Below are experts of layer 3 (counted from 0) of a mixture-of-experts language model. Rows are named router (the router's row for the expert) and show model dimensions 0-191. Each number is 50 + 15 x the weight over its row's rms, rounded and kept within 0 to 99.
After each expert's rows: a language model's description of what the expert responds to. This comes from a sample of Wikipedia text that the model never trained on.

# expert 10
router:58 49 56 60 49 61 46 47 74 65 41 65 50 50 48 58 66 43 49 30 28 61 60 52 51 84 30 68 42 94 38 13 71 63 80 35 55 51 64 38 42 60 27 35 71 57 54 61 38 77 63 35 46 71 40 78 40 20 52 31 62 27 49 42 43 27 33 70 72 35 36 34 75 49 57 48 56 82 41 54 52 31 53 32 43 85 59 55 49 41 27 71 43 29 61 34 77 44 55 53 48 74 36 37 42 54 57 43 56 38 62 71 36 60 62 28 33 76 34 40 50 30 48 43 39 61 54 58 72 49 53 48 50 74 48 32 75 77 50 66 43 53 73 47 77 62 72 57 31 62 55 32 51 49 38 46 53 60 41 64 43 79 63 52 54 41 75 33 82 53 50 30 46 54 62 58 44 42 62 68 76 48 56 61 56 52 47 65 58 50 29 69
What it handles: Lowercase word stems after a single-letter first piece, such as m-urd-ered, l-iber-alism, g-overnor, plus whole common nouns like family, years, age.

# expert 7
router:61 68 81 53 42 61 61 64 47 42 35 47 30 57 57 45 58 21 25 26 36 59 42 46 67 47 50 63 30 77 58 36 56 54 60 37 44 56 77 72 40 60 66 58 39 73 52 55 55 29 39 53 42 53 56 74 47 21 41 59 60 61 30 60 88 42 66 51 64 43 33 57 56 22 25 21 61 60 64 32 35 19 44 58 43 66 48 34 46 41 46 52 50 09 40 33 56 34 33 72 39 73 28 69 80 54 19 66 30 44 51 48 37 40 49 48 28 54 48 58 57 45 66 37 55 56 58 67 36 58 72 63 52 46 42 51 64 49 43 38 55 67 66 42 58 42 57 17 46 46 52 21 44 62 44 37 50 37 38 47 67 45 50 46 61 50 63 15 99 42 52 40 32 40 60 35 38 49 73 30 40 59 52 65 33 39 61 46 55 41 39 63
What it handles: Past participles and prepositions after was, like released, admitted, used, plus to, from, by, through and recent years such as 2019.

# expert 1
router:43 44 58 49 67 56 29 32 67 61 58 66 37 56 57 32 66 50 74 37 62 49 60 66 51 49 63 35 64 88 38 13 73 62 45 52 39 57 63 47 49 51 61 32 50 55 48 41 20 48 40 36 61 51 64 85 45 45 49 64 70 38 36 59 31 31 50 69 71 33 40 34 66 47 44 46 65 61 61 75 44 27 57 40 55 63 32 46 59 53 39 57 48 28 57 22 75 40 28 73 23 47 44 49 58 52 02 28 59 44 42 57 43 38 53 22 29 68 51 42 64 41 58 72 66 57 70 26 51 45 47 60 43 75 16 49 55 44 53 65 50 37 71 51 57 63 66 59 41 72 47 48 42 70 45 66 66 36 53 55 71 54 51 51 92 60 68 21 78 66 69 53 40 54 64 57 63 57 79 63 35 53 58 52 58 43 63 27 70 29 58 64
What it handles: Separators and units inside numeric data and tables, such as slashes in 8.5/10 or 0/0, hyphens in chemical names, km.

# expert 12
router:24 32 58 59 43 56 42 53 64 57 50 44 52 59 38 37 60 20 45 36 40 72 41 33 52 51 64 68 22 74 45 40 36 63 70 33 49 47 69 30 60 79 43 31 65 52 46 48 29 26 55 43 39 46 50 82 44 31 50 55 58 45 41 69 62 50 84 50 55 36 24 55 63 33 29 55 75 69 55 39 62 07 70 33 38 71 52 40 43 39 40 57 40 50 35 12 79 49 43 63 26 46 26 43 83 45 60 31 53 58 39 60 41 28 54 18 38 47 26 50 80 46 79 45 62 56 44 67 51 58 58 56 34 47 54 52 74 73 60 53 50 27 49 65 57 63 76 23 50 48 70 64 47 68 33 40 34 62 52 40 57 52 50 53 68 23 58 29 90 65 57 39 54 53 43 52 63 30 45 29 44 42 55 48 25 47 55 54 58 34 40 58
What it handles: Word-final suffixes completing longer words, such as -ing, -ical, -ation, -ate in doctorate, -ty in guilty, -able in timetable.

# expert 9
router:55 44 90 29 54 36 31 47 58 52 69 57 38 53 42 52 49 54 53 49 67 50 49 48 37 64 54 40 48 82 61 50 67 41 43 34 44 47 64 64 74 41 58 66 37 70 32 36 68 52 37 47 66 70 57 89 61 37 56 33 77 47 22 52 78 31 58 50 59 56 44 57 55 68 63 35 51 55 50 49 63 46 59 49 39 61 46 43 41 31 59 65 58 48 58 28 77 22 55 38 28 62 56 44 54 62 43 73 29 21 43 48 53 45 59 15 35 44 31 34 55 47 42 46 75 59 29 77 62 38 59 65 32 67 24 29 85 65 62 63 41 59 73 59 59 64 65 46 49 51 37 27 47 66 52 43 30 61 62 58 39 39 72 45 64 54 22 39 61 64 58 35 51 66 44 58 42 34 63 64 61 33 37 62 03 38 52 20 10 63 52 73
What it handles: Pipe separators and short codes in sports standings and statistics tables, such as Pts |, Goals, ENG, ESP, JPN.

# expert 0
router:38 47 61 26 39 45 38 66 49 47 46 23 33 61 49 25 64 39 32 52 53 56 54 52 40 33 58 32 50 92 49 44 62 47 63 23 38 51 74 58 47 37 71 43 75 54 37 40 70 32 43 30 39 36 57 77 51 12 49 67 63 58 31 55 51 23 65 45 45 52 52 75 49 34 51 46 75 29 65 56 68 40 72 28 40 70 65 19 49 67 50 54 37 59 32 20 63 24 64 65 10 50 34 35 50 63 32 38 43 65 09 38 46 46 58 22 15 44 47 50 55 47 44 50 44 65 66 66 54 45 50 47 64 57 45 36 42 54 50 24 43 53 58 44 60 68 51 32 37 57 48 41 39 56 24 72 42 58 29 35 76 48 60 80 71 41 32 52 60 57 56 51 55 52 51 20 60 48 69 45 69 39 55 68 69 43 44 39 46 54 42 82
What it handles: Capital letters and short capitalized pieces opening names and titles, often after i- or a quote mark, such as iOS, "One, Arkansas.

# expert 2
router:45 42 61 47 52 38 45 50 31 37 47 34 20 66 39 36 78 41 33 56 58 91 69 56 51 66 50 53 35 75 54 56 54 76 50 47 49 58 57 33 58 64 71 61 78 36 47 55 56 14 62 69 58 46 54 65 35 51 56 29 62 67 32 55 58 32 56 46 60 30 38 86 71 51 51 31 66 54 55 66 56 28 47 28 40 64 70 42 60 28 49 70 64 60 42 25 71 28 79 54 50 45 19 69 61 62 34 44 43 35 45 53 49 76 69 20 17 49 36 50 61 33 54 31 52 49 69 60 65 26 62 53 23 71 39 52 55 73 40 54 33 49 52 61 39 68 50 41 44 55 80 34 53 46 38 40 46 49 43 77 60 59 35 56 62 34 32 34 76 69 79 39 46 46 43 59 61 46 75 39 69 36 40 84 31 55 38 54 38 65 43 65
What it handles: Pronouns, conjunctions and auxiliaries at clause or sentence starts in biographies and histories, such as he, was, which, Before, She.

# expert 11
router:49 47 78 41 40 51 45 52 38 38 78 36 42 63 52 47 44 14 54 49 45 69 49 59 40 64 52 63 41 99 51 29 72 49 55 35 51 49 57 30 46 60 65 58 66 55 62 74 61 44 56 34 30 51 65 75 63 36 50 57 59 44 41 52 65 27 70 30 43 16 54 56 72 47 52 19 83 51 43 49 53 46 81 57 44 70 58 42 28 42 59 60 47 09 17 47 77 29 53 39 41 55 47 33 43 53 21 46 51 42 39 44 26 33 36 44 52 49 35 59 60 54 52 36 39 51 53 59 75 43 72 76 54 70 47 38 53 60 46 38 32 62 52 75 51 44 60 55 39 78 52 56 33 63 35 46 24 57 52 76 73 59 51 37 52 64 51 34 77 53 42 56 42 60 67 36 63 44 43 49 51 48 49 86 27 38 58 51 41 55 48 53
What it handles: Individual digits and digit pairs in the middle of numbers in tables, coordinates, vote counts and measurements, such as 26,862 or 57.62.

# expert 15
router:41 55 75 37 65 29 47 32 80 50 79 48 31 71 40 31 66 37 63 56 44 65 35 67 45 75 49 54 49 99 51 25 61 62 63 55 43 57 58 60 36 45 50 79 42 59 48 65 63 56 65 59 57 74 65 66 62 35 40 57 80 45 46 21 59 24 63 58 52 32 39 38 65 54 47 47 60 39 26 44 47 35 63 41 40 60 60 45 41 37 55 54 67 53 40 25 62 31 64 60 51 46 43 53 27 53 41 79 54 36 49 42 29 63 35 52 37 76 25 47 59 28 50 55 40 59 60 65 71 67 59 55 35 49 35 48 44 41 28 29 11 63 52 72 67 35 53 21 26 55 61 36 62 82 24 64 44 53 32 51 42 44 60 75 58 51 54 40 94 60 35 30 49 34 32 32 51 43 71 39 55 35 60 77 59 62 52 55 44 35 45 63
What it handles: Capitalized geographic or national words like New, United, North, British, plus infobox labels like Kingdom:, Phylum:, Time zone:.

# expert 3
router:43 38 62 39 50 37 40 29 74 62 54 37 21 63 67 51 87 58 50 44 59 52 54 57 40 66 73 30 61 72 19 36 72 71 67 29 51 61 65 81 54 64 69 63 64 55 36 64 43 37 60 61 37 57 49 71 43 33 51 25 69 42 54 50 69 36 52 63 48 29 23 55 55 45 38 50 62 68 56 54 58 14 49 31 42 97 69 63 64 70 33 62 56 42 30 34 58 29 41 59 40 45 53 60 62 48 49 51 58 50 54 23 55 60 35 27 31 68 42 43 58 42 46 41 48 48 63 39 46 59 61 22 49 78 32 32 74 60 66 56 52 62 59 67 60 41 71 27 58 55 56 35 62 40 24 50 38 29 58 59 38 51 43 35 61 54 33 11 91 58 48 40 47 54 36 32 67 54 46 51 56 36 46 83 31 55 72 38 51 25 44 68
What it handles: Word-final periods and commas ending sentences or list items, plus the preposition in and words like near and over.

# expert 8
router:60 66 66 37 43 45 52 30 34 49 56 38 38 53 52 57 34 34 39 21 49 66 50 46 59 48 64 41 24 91 48 39 48 43 53 40 48 65 61 39 62 45 65 48 38 28 55 57 60 34 51 38 54 46 57 82 61 10 50 39 64 47 44 45 43 49 92 78 60 39 28 42 62 24 62 20 59 40 66 75 60 48 63 21 40 66 61 39 71 45 51 78 36 35 30 32 52 34 28 52 20 38 51 58 46 53 39 53 64 63 45 74 38 47 44 28 41 41 32 50 64 22 68 55 40 79 45 50 45 35 69 49 64 55 34 36 40 62 53 50 31 77 69 49 30 61 74 62 41 73 62 51 52 49 56 51 25 61 58 67 82 45 48 18 50 65 59 03 64 61 61 48 40 60 58 71 70 39 62 36 51 56 57 41 47 20 42 60 47 56 31 60
What it handles: Line breaks ending list items or paragraphs, and short pieces right after a word's first syllable, such as after-m-ath, un-s-uitable, Landvog-t.

# expert 4
router:58 30 78 43 66 54 60 43 59 43 52 55 30 68 35 33 64 41 53 31 65 75 44 35 45 49 48 61 71 99 35 51 73 83 72 33 47 46 65 57 63 66 76 49 58 45 10 49 33 47 53 33 35 30 48 96 51 39 46 43 63 56 32 44 39 37 65 52 34 44 28 48 64 37 66 56 51 56 46 49 71 22 49 44 44 66 54 55 54 48 42 58 50 38 38 37 98 24 57 42 26 66 43 66 42 46 35 48 51 36 41 70 47 45 35 28 61 46 65 65 61 58 60 39 58 65 49 49 55 39 65 50 38 73 39 40 59 65 55 55 50 73 51 48 38 53 79 37 43 39 48 39 48 34 38 57 45 42 42 63 16 48 46 53 46 46 21 59 47 51 65 35 40 49 62 43 53 34 72 48 39 68 38 65 63 43 52 53 45 63 62 60
What it handles: Middle syllables of non-English personal and place names, often in sports rosters and tables, such as Mich-al, Sh-ar-ada, Geras-im-chuk.

# expert 6
router:51 40 67 42 30 27 72 58 62 67 37 37 29 64 27 50 52 43 35 46 72 53 46 48 58 53 50 23 25 77 40 59 48 59 77 07 50 52 80 78 54 51 89 56 53 45 52 51 36 38 50 40 43 62 55 62 64 41 43 74 57 62 33 46 60 47 79 53 78 43 34 52 59 43 75 43 53 45 51 35 45 36 58 39 52 71 62 49 38 40 38 56 51 24 30 13 56 30 75 46 41 58 09 52 56 43 22 38 35 35 16 45 48 53 36 23 24 76 50 62 72 52 75 57 53 65 71 45 44 59 69 55 50 60 38 59 64 63 32 36 48 61 38 47 71 42 72 35 45 75 86 54 50 34 38 54 49 42 61 44 32 63 52 55 56 37 26 23 80 53 49 44 51 59 51 57 43 42 73 47 66 63 51 43 47 30 50 60 59 59 49 71
What it handles: Connectives after role verbs in career and biography text, such as "serves as", "and", "of", "with", plus "(m." in infoboxes.

# expert 13
router:37 40 61 39 57 50 59 46 62 41 41 48 50 61 29 45 48 48 63 43 39 78 48 59 48 59 28 76 38 73 47 39 52 67 56 37 51 57 66 39 41 62 50 35 57 50 62 63 55 34 55 62 47 65 58 99 46 42 49 37 77 19 43 56 41 35 36 43 61 30 27 43 51 52 35 30 59 65 73 38 45 41 52 15 60 67 57 32 47 30 30 63 48 38 46 36 70 39 77 48 17 78 31 42 48 42 33 63 31 54 58 51 51 43 64 25 48 71 46 55 85 30 66 50 30 40 49 60 34 52 57 40 43 80 46 59 61 71 58 50 34 63 50 53 41 42 63 52 44 74 69 40 58 49 49 50 11 54 23 70 44 32 61 50 72 71 43 60 63 54 17 24 57 71 63 23 78 38 74 37 56 47 33 55 31 52 44 28 18 53 64 64
What it handles: Nouns like government, politician, court and film, plus pipes after percentages in election result tables and infobox field words like Role.

# expert 5
router:43 53 43 33 35 31 65 51 30 48 53 37 34 65 66 36 72 29 33 45 50 63 33 74 31 57 43 57 29 99 38 28 38 70 50 36 53 39 59 52 55 54 28 51 62 38 30 51 62 33 72 55 71 59 43 53 34 30 48 30 58 49 21 64 45 50 72 68 72 58 57 69 45 69 15 44 47 52 55 53 50 28 63 19 72 81 77 32 36 52 14 66 43 19 60 26 82 47 45 79 27 53 51 54 71 51 62 52 45 31 32 70 49 57 59 24 49 55 45 45 62 23 52 73 55 42 49 37 58 59 60 28 56 77 44 48 79 44 51 53 23 62 61 50 45 59 48 44 42 55 57 43 66 36 47 44 45 39 42 75 65 39 36 42 62 62 39 40 70 48 57 46 63 55 38 34 53 37 52 53 41 35 40 52 49 43 63 33 42 49 32 87
What it handles: Word-initial prefixes and middle pieces of multi-token words, as in ex-clus-ively, con-ver-ted, in-clud-ing, comp, design.

# expert 14
router:23 51 88 24 58 35 35 59 53 36 49 61 13 42 42 41 58 40 30 53 56 71 48 26 42 46 54 62 47 93 49 42 72 52 39 52 57 46 62 42 57 47 60 23 46 71 48 39 55 45 27 60 42 39 71 89 64 39 49 59 71 38 49 45 64 55 44 72 68 54 34 44 59 59 72 28 37 61 62 56 63 00 46 51 52 46 57 37 24 61 53 70 46 22 43 45 69 59 59 35 33 78 51 83 81 57 48 72 26 17 42 37 44 53 37 34 47 52 43 56 63 47 50 35 58 59 41 26 48 61 57 76 39 55 35 41 70 61 54 55 46 54 56 74 41 71 60 61 37 47 34 42 58 64 60 40 45 78 52 68 35 72 53 64 72 53 35 26 88 44 63 29 41 59 38 53 41 29 56 54 50 57 37 62 53 46 31 35 46 49 49 64
What it handles: Table pipes, numbers, line breaks and sports words in match and league results, such as round, knockout, w-inners, medal.